{"n_layer": 10, "d_model": 160, "n_experts": 192, "experts_per_token": 4, "d_expert": 64, "d_shared_expert": 0, "activation": "swiglu", "moe_layers": [0, 1, 2, 3, 4, 5, 6, 7, 8, 9], "router_score": "softmax", "normalize_top_k": false, "routed_scale": 1.0, "balance_loss": 0.00477, "balance_bias": false, "router_z_loss": 0.001, "router_bias": true, "init_std_router": 0.0073, "lr_router": 0.00243, "n_head": 2, "n_kv_head": 1, "head_dim": 64, "vocab_size": 8192, "norm": "rmsnorm", "norm_place": "pre", "norm_eps": 1e-06, "positions": "rope", "rope_base": 10000.0, "rope_fraction": 1.0, "qk_norm": false, "attn_scale": 0.125, "tie_embeddings": true, "parallel_block": false, "extras": ["capped logits"], "init": "trunc", "init_std_qkv": 0.0637, "init_std_o": 0.0159, "init_std_up": 0.0637, "init_std_down": 0.00851, "optimizer": "muon_variant", "lr": 0.012, "lr_mult_o": 4.0, "beta1": 0.95, "lr_head": 0.0211, "grad_clip": 2.0, "warmup_steps": 200, "schedule": "wsd", "decay_fraction": 0.665, "decay_shape": "linear", "final_lr_fraction": 0.0, "batch_tokens": 131072, "seq_len": 384, "doc_mask": true, "train_tokens": 656700000, "steps": 5011, "dataset": "wikipedia_en"}
Below are experts of layer 7 (counted from 0) of a mixture-of-experts language model. Rows are named router (the router's row for the expert), down (a neuron's output weights, with its number) and show model dimensions 0-159. Each number is 128 + 32 x the weight over its row's rms, rounded and kept within 0 to 255. Numbers have three digits each.
Before each expert's rows: a language model's description of what the expert responds to; "raises" lists some tokens whose logits its average output raises strongly, later layers aside. This comes from a sample of Wikipedia text that the model never trained on.

# expert 35
Description: Acronym and formula capitals
raises: "V", "H", "U", "F", "B", "P"
router:058123126166142105077176173117098149088109093144099153154114118159091143174154137128113193114113083193151146125107086138123121073108146106115096123200167112139151120107131154114136139097128113160128135148074085137098225151136128175140123146156106100155093149130117108134168104138106159071180176132219156090139122075102091102080156110166094155147129080178163091157108135137142135125144110163178118155106096107180114173100130119164065150095118095108105162162107151071042131112092122
down0:121160119121066119075138128122143173140097092185103138087155163160158155164139138070119133144055090191115089097136104124111086115165148123114120144070122118181094073094127065127106119148089118131110129109165193109192104176108143174105092167143136143097097055151131108100174134148142204108162128138092110117105165115111149108176100142140100188100167133143175131046129134102137124140091111197103120113125060109122175131119131155155147161133206111161123116084150154149129122121172071
down1:127101085071065137084132141151130127078138089076112155104169171140145123139072177055151112123081141152119064106132123133194124012124142193083107189109133181169057111147113141130194145143149136114191135150163133179147078191145091123118133126137103169088148055121133119159134125135145149119134096114170111138091131115118168135120193110121091177113107134115088123130140143150148076135101111142136111144151110093108116114154160186106152127166108119124076152110139122145138081105117062
down2:141080093134180072094111120057109162116125098120097132164115120119092137143161163152139127081124177067140118104103156076124100084128170132104064117175097143172185084166103095139155124132162083122109177148160069199181069102090129107057157145127125105183163143125076152161103154146176104163089104127084171125161161112146110103100170121137142189145106130119113110143194135110094158090160182076177126149125122129138084140126159140132138088154157162128088128168091146117108095134087075
down3:055146146159088142143151164148132145164172158103170059153167125135116132145135060138094095156113138151154141141122110105100103032145122126137203161116094158150090080140114112090166117165111136099139114161126134121173101127116157147124167135149109158085108156194079095092167115094147135121058106138140114088117077144143124143116143120066121097111113098111083130151078096062147175114103199110189141113077082183088129113134188075146104110135123089117168084069108143124148145139078081
down4:153119103145152138129129101131124126120137139169089147112064159123107154173141113155158191137179170099109165149111104139120126173063098148117141123083119111110133163113116064097095053152148117129089147075119173157145085144119118138083145163159151207143150084165133125154127114107111119065107123146194080064036124164130095139140193120116094133154061157162143110069095137113103110146154175119112074099072169203127129116142088139119170181125150126140107121064108132139071128107141089
down5:111121157152086188123144133111114117075123157125092087127163112089124143107178084161070102128111054102110140141066199142079148113096180149127097125140180138141114106150123116087116141164137100113059162097142162180097171126158127117169057161114151115138126137114167145094183134179173182087052130157136118169078140129161064085146131114113082178109162115126130170135121149109200137110106181129152163098108105148158145086165167093120107154110167095094115144127143108101111132170083198
down6:091148239131132150082123109109081150175046114127093116100169085141130118154054113137099177121029131171105112122100135092148118155133149131121159133111132108146073161106133179142151083104105143092142141136140128154169131136131124100103113141073082119080078106134107137133165138119135106099112106131137155129119125125101153076115120125093086082118115094166098112098077128159081157121127125175156076129116137086139098185165202106162128154166153069178144151087043160086107136100089087
down7:098149086180111100197140131096175164159112140116166111083068104124105092160143129118131089122133165173143075141138162128149106149086089169128181147162103105079129022129094071178107125187091152156068138133134150086131194178089134120184114125121070138135137149188101122140135142138122150138139070057116140162160070187168157119161189147067129128123149117134123106103168090072151139132099120132166169124179131122137120095134144115115114114134090106138109183185126158109146108155119098
down8:182142105076188055118153120083113081113139095169095125150128127105129139145144125133116148054155149094138178160124086159111170177146146100154091127084180153113119194164111083158159208129104128141125144094128108061135217120141129106128094133118070116101153119151172143157151165174059126159132126123104146123098161156155125088136130132100144135152146128128096109151111099227118153157124128143043081151102127110171124091110091156123097157161093155112100130093085135170102170113069163
down9:142168092164128153111099143138219097145143094106116149043099107123116100139097112151168143068146109146146083075161117117159103132098136164097183126110130124074136099096212139163063048166135167144128102081132227144128157128136130185148123107172056122137143185134094122150121090154126136122062118127142107077107134172116169090141114105113134081142111077128120160093114101166143094057126122098153127129088088137140146157098128103104137115153091125112136130090135170077083097162100152
down10:120221073109145091139136135129164124118107127159136103133126173187123092138098158098132117086107124110120107113074150113166135158134105134144168115086116118149103171150075100117041129146115123160139159120097134082119102128096092097149099122042192137162162116126110133138121111149103139127090127081169184121117149097134041148172171127061038163157101114186107144153096175163131144064117144135136145106049084106120129106146119097099127081179135139197142157091126128156112166096131087
down11:165131130173100094060081092160140115144161092129119093165159133098147152138113120171123170135113147111115177117092116187136185147137117155113128137108163089114176098138118161173184114107111228132190062095144139128147142100129119132108158139076129118166121123128125073123089120158139125162169110183137174134089139127130088092106131098144124138120193150153158131118151166119147151109135176123143098137150125141083160141219098138127156078150073111112151107104155092255104132170103144

# expert 57
Description: Nature, weather and resources
raises: ",", " ", "."
router:104097088142128133128154176078112114116163151107121172136130086129132058120126190139122145185173071170163179103120058146128154093137189124093114149210147112110174094112096130146146161091129103162090114170112107146091169199135090163130103129133096136187125155114105178165144090170113108131143180149139148064200114137106087086103203166118132134073114131153172097141117129153124130131114079181112133152136124173162103123104113119148090122097180137106111160178112176097060150112088146
down0:152153167113162127132134085130146157105210123126159137140151110165166128172130130138120153099164109092125114105097102169086119090156158126128070117104199139106155121141121076106148169170149125135190076109140136129115085165148077125096145168083195202157087117110110124094087175138208137141131101103142147109168143108118125112166154146137129120098165155228148206132151169114043142152157139089149123077125140094157126109129120104093070120115165075159160172105142176143196129139126110
down1:126081134126087146096094111104125126022117155146130191079131120151154109112139112100140086144117116122140098135127174134144187115172107082087132114116190070147110065089133102154122108136157124142162068148086142106147106170170137146108185109118059105176079088114135196157070173103088121099114116171179090140145150101095103135173158102104179157157082158154127119122153143152154130136164076174113159096151133128085194119066134150146137108086132130105106109156150113052167118151075120
down2:152147123099148110104149182098092106150158151097122144119096102119098150144150155108128112077094160127086109112121110172105085164143144126188119125100205154091154055079099186129084150154111110087145104187111116155067054096092110129112135147109134119142200125132076094125129101167117110107108104142121110098117141075136203169124106093117167207108104153093213122102136104176100059117152144153091131094169090144081137128103098170142098136164063141156190092097138155125120090116135115
down3:171180097104139104179129165127148068166141139138118167134106134110099169112087150149176135091145133202099192126066133119167188167128157153085139175059127179111099125132116124154121123119138159140122173156140101080138106142081120114061129071103143162155135098123169190157093108148122119139109151180149089142086093101111139157172118139119090105089089108152115064116120129125104168156107164135174182089074127113161131052135113165076086107141091131121141188183164162164164127151142071
down4:074197103099111088122081145119160136117112173131111083091121112037149117113102090122102105084109090118138112147130145172071168147122200089069103119182136091158107129127116179064158151088088151181159133106168068101106116140113100102124140153101136150152084119093136136106124102084087125123123150100166108139129132133179169158153125124164128153145128124076128151069132106175151155106132075095115081174103099148131125146124095118076144038144118164175107090136111072059114142055144104
down5:092098137148148101093128105181106139075166136160122181099073113130124152176144185137081178063094102117125075141083143127135148106155122111111091138107109083199104131161134067165096137141117142127109110139189107135113095123176097107090164120123050020144156093141104110131120115089166116112195157124187164131192130166133147102151162067147132122086089093129104176099120148146133100140124131108129140122102159141148149127068119099152137098201066117150088139098083115059145136136147111
down6:161101217148131115190155126100117131127048175085105177154126154144140109134111167139113111131162157063141073091117188117106147066082084141129161155137117130143237190124169116143152144127103168134155150088119144080099120117133129106115106134164051114123070142120168134130070109080153104136178111130152098122091097114136122129126140137140131159159129168142141169094097127132127126081129087113129116054137125123135142124110068118174110086100046087182121169150122109085172130140183155
down7:141122124102225180054111157174088106143120131095192139163120111139114185151157151148107106149082104128125124093060114087038126143120140138142144148096108144158076150174117121110152135153150126125147127202167119137175093115075102092125138153181190111144143090141075116119170147096092121155185166075134118143137124154047116095147115136137128125152128157135083151127116088117125090094142092148134113169078155104136119149103125098059134080129113064153072143136091192150137107075161121
down8:126085106167145102105112179183098148150136135123170167169117072117129147118123162104158141128205135135093122131147108102141158185139142096149138132172159067120140118102089142115129116134072168119165074169086134126140071090068087054141135107141112082180123104105164141164152160144110133128111138093117162108114153079121125156125112105162112141094181103111105117093120099180125079121116056157134162186171128183131137056131215164088116106142129155126112150117077236110100152117083133
down9:113156148084145126070164137119147139122106099113120120158079133125143096189083103129120059148138048044141086127142138110090157144115138137137134101137116160167157105122083197090113138166143148103122047105098084100182134114131144090140108215141127099034127160093134129154166110121104167148120160101150092142167121069127125142088153119134143082195141111154112108168090135072080094167100143110141111111119191138110068117138161116130172113175183154107100118077143106092164136150178120
down10:071154117133102098138159121149065106110129121108124067158132109153178171118187102119091112155127158156121073093193133128104121086129154069160122113151142119102154120155117117082181112076113130090193143142120122138159161099149103130131102089138142124132125118100120109109110135068149131059092206111063113137131086129090092128169095142129139138076091132125131118087013141066168132204124110110090073133170120151134209163140125108109121141092153120159113153137070133139110055129155094
down11:093120146095132123188168127195121139096096151153118133132156140123158182110065105129176120076158147131124154104099115125151106178105155114151115092202080063120206114099129143145122128166133112111147191116126145131134048118127127150120120077076096131137098145110092092102104143105104137192130122118124131104118101136185161162088175141070091089147133160077117109120135101156144087100113093131125138089158109123084231135104124129142080052101140118087126140137113088057084064122187143

# expert 31
Description: Descriptive connectors and intensifiers
raises: " ", " in", " de"
router:099117092152158112108207150100107131122190122101077118102101089192074101159174160114098142166171113169151163116082080139086154099135128126103087144167144112110177127090091147104162166127129140128142094175048056121104168147137125136131090135153098129144051156129101169166151100144109167121153140108129136129151105113097092093110171137161090147116123094120191110164113132160055120114160111127124134080125100139170056125093107132154057172099165111121155188107105177108116159142088197
down0:117071155102150067127133089049104101138160091169148096081133138152149128128173131189139145083167097106124096135164094132124071144134104058084088185185154207103100079111126095079131144138158140146123128161093158163085111119115070130221111094164151170153089124136123131177135143115099158102140133056128141095117145146178190087073105113139130124110110164105190158120088135175096119095117126099154147111127113100093153139126188141150113147137164092123156079123133100090068127102141133
down1:153122130120152116080125123126089085122094119076101118114083161114135114134102128122121111104135098139188118057163102121155156131146128145199107132109120111081081198141132191118127136109123094169109174184136147110156074122129134121091135230119052133176082113082109100103115084137135119165174127174182205074139130095112114107114157087118177101117131160153120173133097143104128134083132136088126076164145115117102126205098121143119127118171137160127147116176079085052112106129067181
down2:106151163056085138135123180144153101155155142106161177077109086150166143139122117089153148133113074114161109080095122132124136137070144176159145178105158116112134168114183111162130162091141116133109129169150163153137160146171117076142101091160109083116119091080148151093115134139122151082104063157134196204127100165200136135169064126112112061114126134144091080174155098096089163080132127112124149086128120100115181141173218150179117109111182149116080111077123118098133135093150121
down3:128155143139186090158116118161106164116119131099149098101084159095166109091099123160164159118099117122128115138166116104085120100125143140135165177139095129093130154085143146140107148070193117144110145098099130192157120172113177157103177149114029102157144113140093108127081167188052124128159102153150120111131100081112136054115167148194139109188114170139134153120176068156126097170117094161134169174137105120120109109079180136095117178112152138074116125186133162083096089125049158
down4:147105113180099116122121182120099141166183143142127118101159111099128121153093105159127078114165190121114136199108080128134140120152111099172171144062098134102144142114089115110139145165148165102114148187131108109085141098090105143093132022095125147217084102149121134140097129198160154093132139171144111115097158102149145104074143160136107108186097157116137203120116190165149101137159183133177097124075115122170127123141099060146124193122137158120153173086114126127147045110109145
down5:148137172113105144162124127136109130129090156134151097112159116081035132145147159182131070116112126100158157169119071122084119117131102145141205107131155051130163120095125104151133109196103051113133139123112134163087104210119149081141183155100100140086085188180138121171159142101108079137120138117123167072130172119136154154101146142124140088076154116053146143095087132115133151110091197177116142159200122111114090108130064096115143110118103089115129163190130149100172121157111134
down6:158180095169151161159120163083130188106093084162141201119122117146061105174160124150157132150137093146131182117056125113054154149120123128109083134141063095106123154151094137122159093112144146137157068152173124129108075162109146142122108046119058114139153182125071145092117087101113142190102117117107076087103125137138123112161083081070089138114153101152170105116134099115118117123148137139164124082137121109101173093146165143094167135195093129134116196100137082130101072126183131
down7:136179114109135153153157109132113106168147162120133092176124083183153073172078136140079150113144149118144168148092088076132138096138080112181127142095133129114192094108094126099087185123125099172155102149138152175160174110096086091192200103116110174173191145144146168112114089116130165158100140118159144242127112096164172134184157129114115085073114146108149140066127150140148144139149094167121177132115086129116152086096046152134156138172145138159117157158131124140159097144173135
down8:087117058166112125119093076087102160191190083198171131132174135145144076081102168108210100130108133114070144132118126109094129142137103101156113146114129117119129164106108129155118117110133117153133108149147148158098141124154121071138102165136095067183171166136052155130138103151094136084149086102078096102141143103130180142075108232090188143138132123112139193171111106152070086166123160129206137160124129098120126084149119141131137146125080123214127116120114152136117131144123144
down9:130142118123187107124138139099169121101088162148086143144127110159081168107113129108075148135171081132136190123118137145155081169112110169122149119102109133131176102126177110167074129085040121129075053120108088145135120138067046166076144115147130089120171159167106186106167150135114083149162120094109136088152139134105088109156150157136089110110148057179138154094125137186163165147126192150144098160132131128166111111154081095131117166214118149140153107174130088170128111134196148
down10:080088131181102140120112135165099165056112101205127142110166114052096102148101144076193125156152148130128106144127140158140104141152139110146151171161133127153120084147082103171117105137113102083116142062108153126195178107104157169085119111124160119097117103129138168125128153135172156123142126095162166094092042150151169150153156101142133132197131128166137173160184163103131091108211169157114150161166127156115075118145163131075150146126132087199129111072150160147112110180071130
down11:147103084177146110097128181142112184127146081141137160174056124156141115100162169120132154196130076145170160126097131101114145132092081168144135133102176140129160083143157187106126161114169148086156078117149150168161134097162142152148188177138128134175126145108141165077220118155128152148142112130099135140146110112136121057140115143126111054154145133160139113067142203152099123150090168102150089117115115168110076205108096130124163152170096073182060155113169135102127128118151153

# expert 56
Description: First-name beginnings
raises: "in", "us", "ine"
router:051101121155141087055144126083133143110142121138096165170108082161068123161176195166100196120162080159139141111130127150095144129107157085107077166164136045146120079095103148103102165076182130141081079090077113084139154147181116146088125159200092081096103162157102132135156113160123150081161162146186135115129136095104095122064138102151161152120108109122145072201101152124117143123164137169127132110125111118144130158129114152154113161084136111089150084108126141097082162104094148
down0:118094112094123101148092102134141101087164166102110150109155109126088145125116135143070110135085098105194131126170136109089158076128153170155181113105078118182157083161104116156118149159129142091134149157099148148118170149085084095126118144119123136084218072059148120118166112137128139128143182121143154128109104074092058173090076160083197106106099127099133153195093161139116128113171114109200153168160143152142091150119146151163095176121146158118135103162085158171090144203089176
down1:104089100189150141122126161116133115095103189092090155138176150131135111182128159142132071154117117154170097155138087161095120140155148161174107170154096161139180192157125091113129064127194175155108086155147081152076144166114101155135124133131139126191115129099096151122118098092150090143159137135149137126131131157091224105080107084185125113097124181120156129125116081111183145196122097141150069106095102104122112115133113168116079123138056144153130169091163120129102147180219155
down2:119138163133150157106109089160056109072060104192166093172109175091138093127110144096099128073150125108179139175105142093112095118102153165165104157112133145113122094135118076144146157145213163117149112106120076098143151115170133083065148118097119074160141121137164124092126110136109128104155141154175141126096162113209104130170095113118123142188186074228146084146124161152149115147142125109100095173131143135124081137148105166144101065106166174072135090183166141145139138109140148
down3:115165125108148183097163162069119095101136168145129096123136079109104127149138172038081125086083076109142123154127154114087113119126111127120140180178181130160133174103174136098103115120126156133128139146134093085174160142132093123101092103206108131150198123101110126016144103124168130121089095154082078112151118135094090091148157197189082142105090145116130129134151131091144133183156076149082079127115122139090175119136137190132128152144135085068166136178109161154100171139133129
down4:120129092102152099133117113141148161128132166081126149166114092194103113134128051154119110063126086130087125122069085103155117166134083162098144113068143108154127091148089127136156076144140065056106097150142159148152162131089141170135131143109131130077104164153137129123137160224121074136118155100102126139128109154103068164104137097194161106114191165115118110158204198105144151107109113195122081103145089132141119123082107074108117165154111163149141171131130131075144158182184165
down5:137139052072151124143124126073129148144125168125146133172123174179095121111113102129092111130121180141113109145070114089174130076110123132127103084136098196098074107165123144073145118073117141128149155058139130101103139146183106110160108080081138158171128081146112189159104069121204127111092139135086188113158135120121149114067150111124072151131126165132122095090083132106032148108149140117136209137085173158163159130099140130105156129128150083056122139150142136133163127191132110
down6:090195185138123106125154151152120089097151112124153127099146121119072131058121116098100158137205120127106106108196081105173108074175121129132105144066112194097159154086121153160170135145114090109161170093139145184114109183167096147123117088097111094134122144123131160190104112103077118063117132145100083101116138125165108099061157129097137212100123164141091131112119110194097099133110159154148137081201082132097140155132146157182135206110130100135167116156115152104122143161153152
down7:148097048097083057136154153088210144135170101101129195207099110114125122136126158122178126141117119146122087153110091113161087132189204104124089146156141156141087103138123120115103100111120081079077148118131162079108058150158127125120107141169121111160125119151115089107092159129168197107087136181097097140103123133157139098132135128097107116116167117181125142150128161168147092094087142109121150145209134139078110137131054101173081103124112130079175067125145077126137146120173151
down8:087116114153152103130102161126107119140113137095198091104127140111134137123146151129136102165110055063087107119174118109131048136111151173167125111150059138184120144169116085123167155153142160106135157100130111106095186129144147104131058154145152164084169124125108158164148101193097146152131144114130172104153161093087153157082154091161151147092087066149161100118061040166127108120153124167085115052139118191110108125099138154086116134151144083160164153127108173121148151060146177
down9:189115176094164098175123112093180055150077111128055154168139151125095117206090150083137098069125116182094168126054085175149140122154108146132134120038079148096136178117125120133115156147132120110145106086155158136132124127131113131124129145118118111069120151124156189115074159180101075107106135140085084148124092115127158151091139128120122140156118174152128172161108109166171105149093160146137097119194184098159143149142141120184085150100115182112161130175138118182115110114192153
down10:113163097141156173169102175138105147133151109138125120151115122132111130122103110092075093199115168129155172182138081098153162094113059135134162147106162188105140128050134166132159119102114188163171141171130109177113162136117128132199075110107160194202092138151118114124152126179128153090147137110059149095126067158087124153080112130116096101115120129172110142082162124188169142069075122107177111132083100146095109125136150121088142087152131117108117181115127108221120088128115155
down11:127119085184150163156131100133114164100145116140103059145125093173173130197114113145095149120163156079157153114144149114162135117101049201086120116121102100090140077111080186128120148121184167158111100128107137134171052119126181157121137134120102076115083108107125126096125139163185115176116140146116155094152140124134141062081116091092189102099137129130180102099176069090091112137158146142110151101115087132110131041117204131087109101096121145145195168119160172133082121126102125

# expert 23
Description: East Asian name starts
raises: "sen", "ens", "ever", "e", "ell", "rose"
router:076054095168153074077160113117087142106142134127095182171062085122102078191149172132065133131158110160146145099105105135105141104060159120129083138159114088150183106121100180115091168110112166134092073142087106132111164129186111154123096127141109087134123134164090137129170119119084126119157112159195194122130108102097089088068158120155131130122109100167168088136105152135151109138192110178131174110132146101138132182119085143170050119076166080124083116148135126099084132126121129
down0:136152161128149192155129127193086218058164146165159139136167096132081184151144180088111121142151098143079139131125195177059129123192121086120164103143123117156117160146145188131063111154120113149146132128195125144106146097133122138129123111159176099153107176154139152145135131115118178144153154197060111133122132121135139139142091091099055044140176082110138127125143121169097186157144142131131128117107117174101129125121100162131191123123108132097212152130108095154181129143105142
down1:154119129115116087166120106132162131149132136142132177066101177148116107143089082125145133124101166163173106133111144122155097071116077115135142174101106089119133127101116163132135119162127071140083140157139141087122217176074153088073110163191139098172104126132072127116090124160077145139110089107112127101100082115077124141207074147092108092093129184113143069152099082119095072104184152130109104084180164116148187099157145120186132136063118140156119114132176145164089174127192136
down2:086101150102172167119204159085167132195144166091093087127191100122106102111144132118142120084110125171127164140122158168145168065163103121119185116146145156153171096102124110118171098140096064141110180085142094155120136214148113107157151145128132163123097130106141159125063087106172147127117168129171075125137093092137063150175163116136067088113128117173133177134142126105128123101070135151077119147149134172160152170071112136142148138138114089109123142021135115090164113121106175
down3:123115070157133090139033098169142126133153153078112124118106131101120141075161087160147114154180077162119054116114161063141122101136121149106124126128140169063094140144102100088128189091177071173128147094147215066124114142164117141145105144107125071107071148085171134158076145070116081128130134112135101178114111142085166139125160096107173139160096110145125165136100095128090143173154146129099202142172180153142120128133112120118100145074120165117096094133095114097125085159097183
down4:178161128103153096125112141109171081141099128107097148098143141137096097118157140091201124148141125157126150112133122091183168115154121179086122168121070127138126108174146160125189151131196192140128154119118107123133135131135122134142174104142073068195148086086149080097056112190130151122118131153123138144166084176076118112089119159117116117106118118116197114172107161179043136105120145138146163130051129095124151145075174183105159175111078104098120047160142153102155142135102157
down5:118139110135110087145128110189169116154121115072138105142101131063141142113098092122143115120170138129074105125101139122143095141128125151097125133077032107189168069113087164115196166117203156164165130048117170156143102132134062152149157180113146120099163125110128104113169113156124099219107116061148161141195154109117116066158138133145131145104082097125114125153149069092170125176156071121151167170135135133114157124134096125082117074130117204100109109111139128118108157167158119
down6:121104069122141171064141102100083111104077102141145144150172186099169175127091150099056173155098134144172167157168134173120136094171097165166142159150164123145145149165106162151132175064094188106157123141102139115113139158163142174111157138123132146140203130102124089184112101106092066121142073124095177156132160175133064091113123055083129099117078132142167096107109096133162101157149091158121081153138126174111084142158146176137137140103063121127078138147097069130145105156135130
down7:138137047124130078133161150100185114145105119067155101120146112117121103137127170139153198118141202095104136144143139057118150099111080134099120138155148143152110059232128088101131115136136165134132138087186169113125122163190113144173104126073107133161135163092124088131186112118110079085087112142078134132112156100117140164155181144122148104116099168095153144044162116123101107070036121095121189098117147117133087092125120086113114158169123144141133168162142181108128113143126092
down8:157135089156152115115126189115211145095129122148114163176163148190151134109161106144087174117129090096149182146183102157152100090141128156166124115083203086169083080133101174132168162152142157212138106128081126139119154145109103099128091170135132131150108172113143107135099129094113206101151122129154135131118156104101132160130161132156058084095106177143119104094142138169161153137172154117053120109150089173119072090104180154121125116144158196106094169151087137083086118137133189
down9:117124111070188152110109141179161156124161133151115117099084077141126099100105142167089114120109112168175167126144154129131139122114106100093156084096139115173138096145076138107086103129174120163097190190179135158184179166127066109079146098115148126095133123111134117093207148155083110101151105163103115095107075124191111152122161136132117095135079079183180137150166160122137182098119163133155116041123173040140098106086095113110118116123124121175090121157062155104153159158144127
down10:155153150149100110193127113147115029210162138086136186088146128129124159143192141099145075097130095166150146122092117120058100163189098106128131073118114169151161167120078126118111185052120176155077117143137119185096170168146170155112161158098128131092089072134152106160119162185089115150120186139118142134148121122157150164101148101133136168161096117133164096127109119118070132142168132086146168107083192117127163174096144098151160138161123123133108065139176156119104113109141115
down11:144169117137157139181140180077145092083149118135131116088130098123137150127125135074113075137127096135153146170135148127138129084115098135139118129116157206146159209123116098077089182171182103142096181112132106233080168117134146160129071079109131118115175205098144120120122105134135176167111158094124101131155153162153152084157190140118134093137151136131118171199149170174172165085168146123126129166106123160169133137126087112087081105143149218145129180092112114097116138165130146

# expert 27
Description: Role and position words
raises: " a", " the", " ", " an"
router:094127063159105061091173186127124150108172188100086177171088090148126110154193128157121167111151092179166171122117119123089133129115130119129100189131105098082100094068129173131099140102124135135083141120138085115119146162146085160097143156140087119113091198134107149164205076171099197128137146126128183147147114115094092117111128109126110150109136106139192120155091118138090086116170108163106157088116187193174085095089104146172095188133153107144090094136096133110088148104123139
down0:110066112108190095129123111171115203197147122166131131111182116169125088086162146124163110156152153108113149056161119101129145152174131157119151161100175134176095117133093111089107084168106132109111158122142110144113083156220116131158123168111182126132167118125163167188133146148098055149180137139119165153161149087084092103132098089142104085109134163152161107159168112077112104088163163059109126115117104102161117058114156150105096080066196132135133109108181152146136114123120107
down1:044116060122094123116134163140065115161086125114155104109098085108139132113097093143184135093139088112111089134148174126084084089043090173142107086118178166138099057114124144119129089112163137050128103157158165106078147116133106119122155138068122146136137115143120103073079121174112134094123091106096102116150078107121191129118123127126154121164071126117081130113093159109108158118086096124129112135127166160170168109081095228200133171143140114095156115062161122132103127134146098
down2:137148097113135117180111150160145120105090103073136129137097180080107164099087127073135150076081126060165186158189072154087124184134106124154139164151148123167157170115076111144110090143111160087117085104143116126155070151101120131171170165154105146169135117098122125097157112177112112153169144146071150076064187143078082179104119136139140110091045157111149137168187087173130166168187155125138115150147149127168168075104149127168156132132135109170126098109116094107174114100123123
down3:143139147068132097133128112163144078132117144136147155136143101154104157149109146064139170069097113149200191132089123168109111170077126124063197153094144099173128082140116080157090126113082089104142166164146084137102158101126077122152151057083109184130180167100166194138153115151160078127115110125074141147104156118085105146107127166083125128103148155159133099127122141160180160051097152132134087142138112097139136103115171131147139175137168110088121197162126121150128132135226149
down4:114067138113157189119135128128112148116082113140121123126137161037156134175131115094170124133068144109115186180138106156171114109132130106115113096129122145203169144090152097117189129160208130173159161143095114139064124143157153103096121062102203150123099116146116105177145145131112094078147114138080126102142132161084071114129159128134141113085120129162124161109122195142121141151131150042158082153106084133192148135194134090107124041112108131099095111107159140159159172107099158
down5:116109169119095093146159133175134094146085155141118194124128188112128133190199090032132083151100112165145153135106070127110114141187083168175083119097050106144158065144167090110082115173157192103119101115105159137176064075147128143121160127125144120108088130125108111174115108109133143114129142088159143141140143186151122125135091178118134071178152128148145175142181121135118133124112062157153147079126097134125119135112084172129128137138129151120104129132147116030177171136093144
down6:132097144110225111154134111036112186147107096105117098142142064161096122140130155190122166141089099126136212085109136128130141082111135104128115121134180114157155127122174091206098126152111083124122062121115132133160093174171162145183199100128124116185174115159118120054126108150109111126108186097131111156133135164114146150116139126168090092092171120184160077107119133095098164149143137108123104156086159150169105136100066118157132130148137120111157172118063058121147107130158107
down7:140040216092161112159175084103109124092180124168109083146131139121126069121143130135070106099136183148218105170160124139152198066159063175130143115151088114131121127148108135137101165162148168163165168105121105118156138157054124160101168168152122153122054098141100094144165148106141101060120142149096125060145112115089120124101121131122121115150083091171140123105144155148126118089116097045137113180153133107151084149134157156099110115151127159108138158173102108131098105156140098
down8:147127130104100074153170117139145107128125185130111149156130065100127136106141151160124150074054150161153160123142093142111059114112114144154169102139118119084104122163094141104100074151089147087149105131101169097070128125130062118112124108102152142117131162107162064153195181135109148137109136081129070146129206052158190123144122196113042153081114087184122137163155112125174169118132154169091063157123099109144152133150160067155119108115144182145125146157107114069100122146132102
down9:127124140146115110131095098165145110158076090154128105164117128206174098092187187111156092088114127084132075148117119120106129148221118102131073083128151127158137086131126094174176111144194109112104158139150158094106155147081117089093094183114129122094120128137125159133135122090097073129145131139108094093110105114086121120146146155136173129113149147057176062060111132136117209153135119109113113136088185125165028090068117141064186172140146125117104121123099121125112128161098139
down10:119071123119111133159110142199141102099131130166142138152078162137127074154102123115134182139116186143140122071068111159127109121116082115085122147125110166188223094153121082109157131107121089140104190126089137094106174149135159137164107118131036140193124094116122122083089101096136059141171143175193082095114141109093133105174114147130135108141154104157084108108135157163175098179134105121130134124090079138133113141057106181161132155148127115125179120149120174039092113134142103
down11:143170074089110136197112175130142081097125122087152153131106125083137135106158124142153098171120132206172150097089139134087101185089168128156126098152104122177189151099165108146132170128158141106118149122097169180179111025150095134152171152185125120126158133186129134132157129105140071151087108094117140152228092177171114110147134119110131103073135077115088095081151140114146102129128068136148129087143147117114164174145129167104052111084108118116162169169090118144135121116090129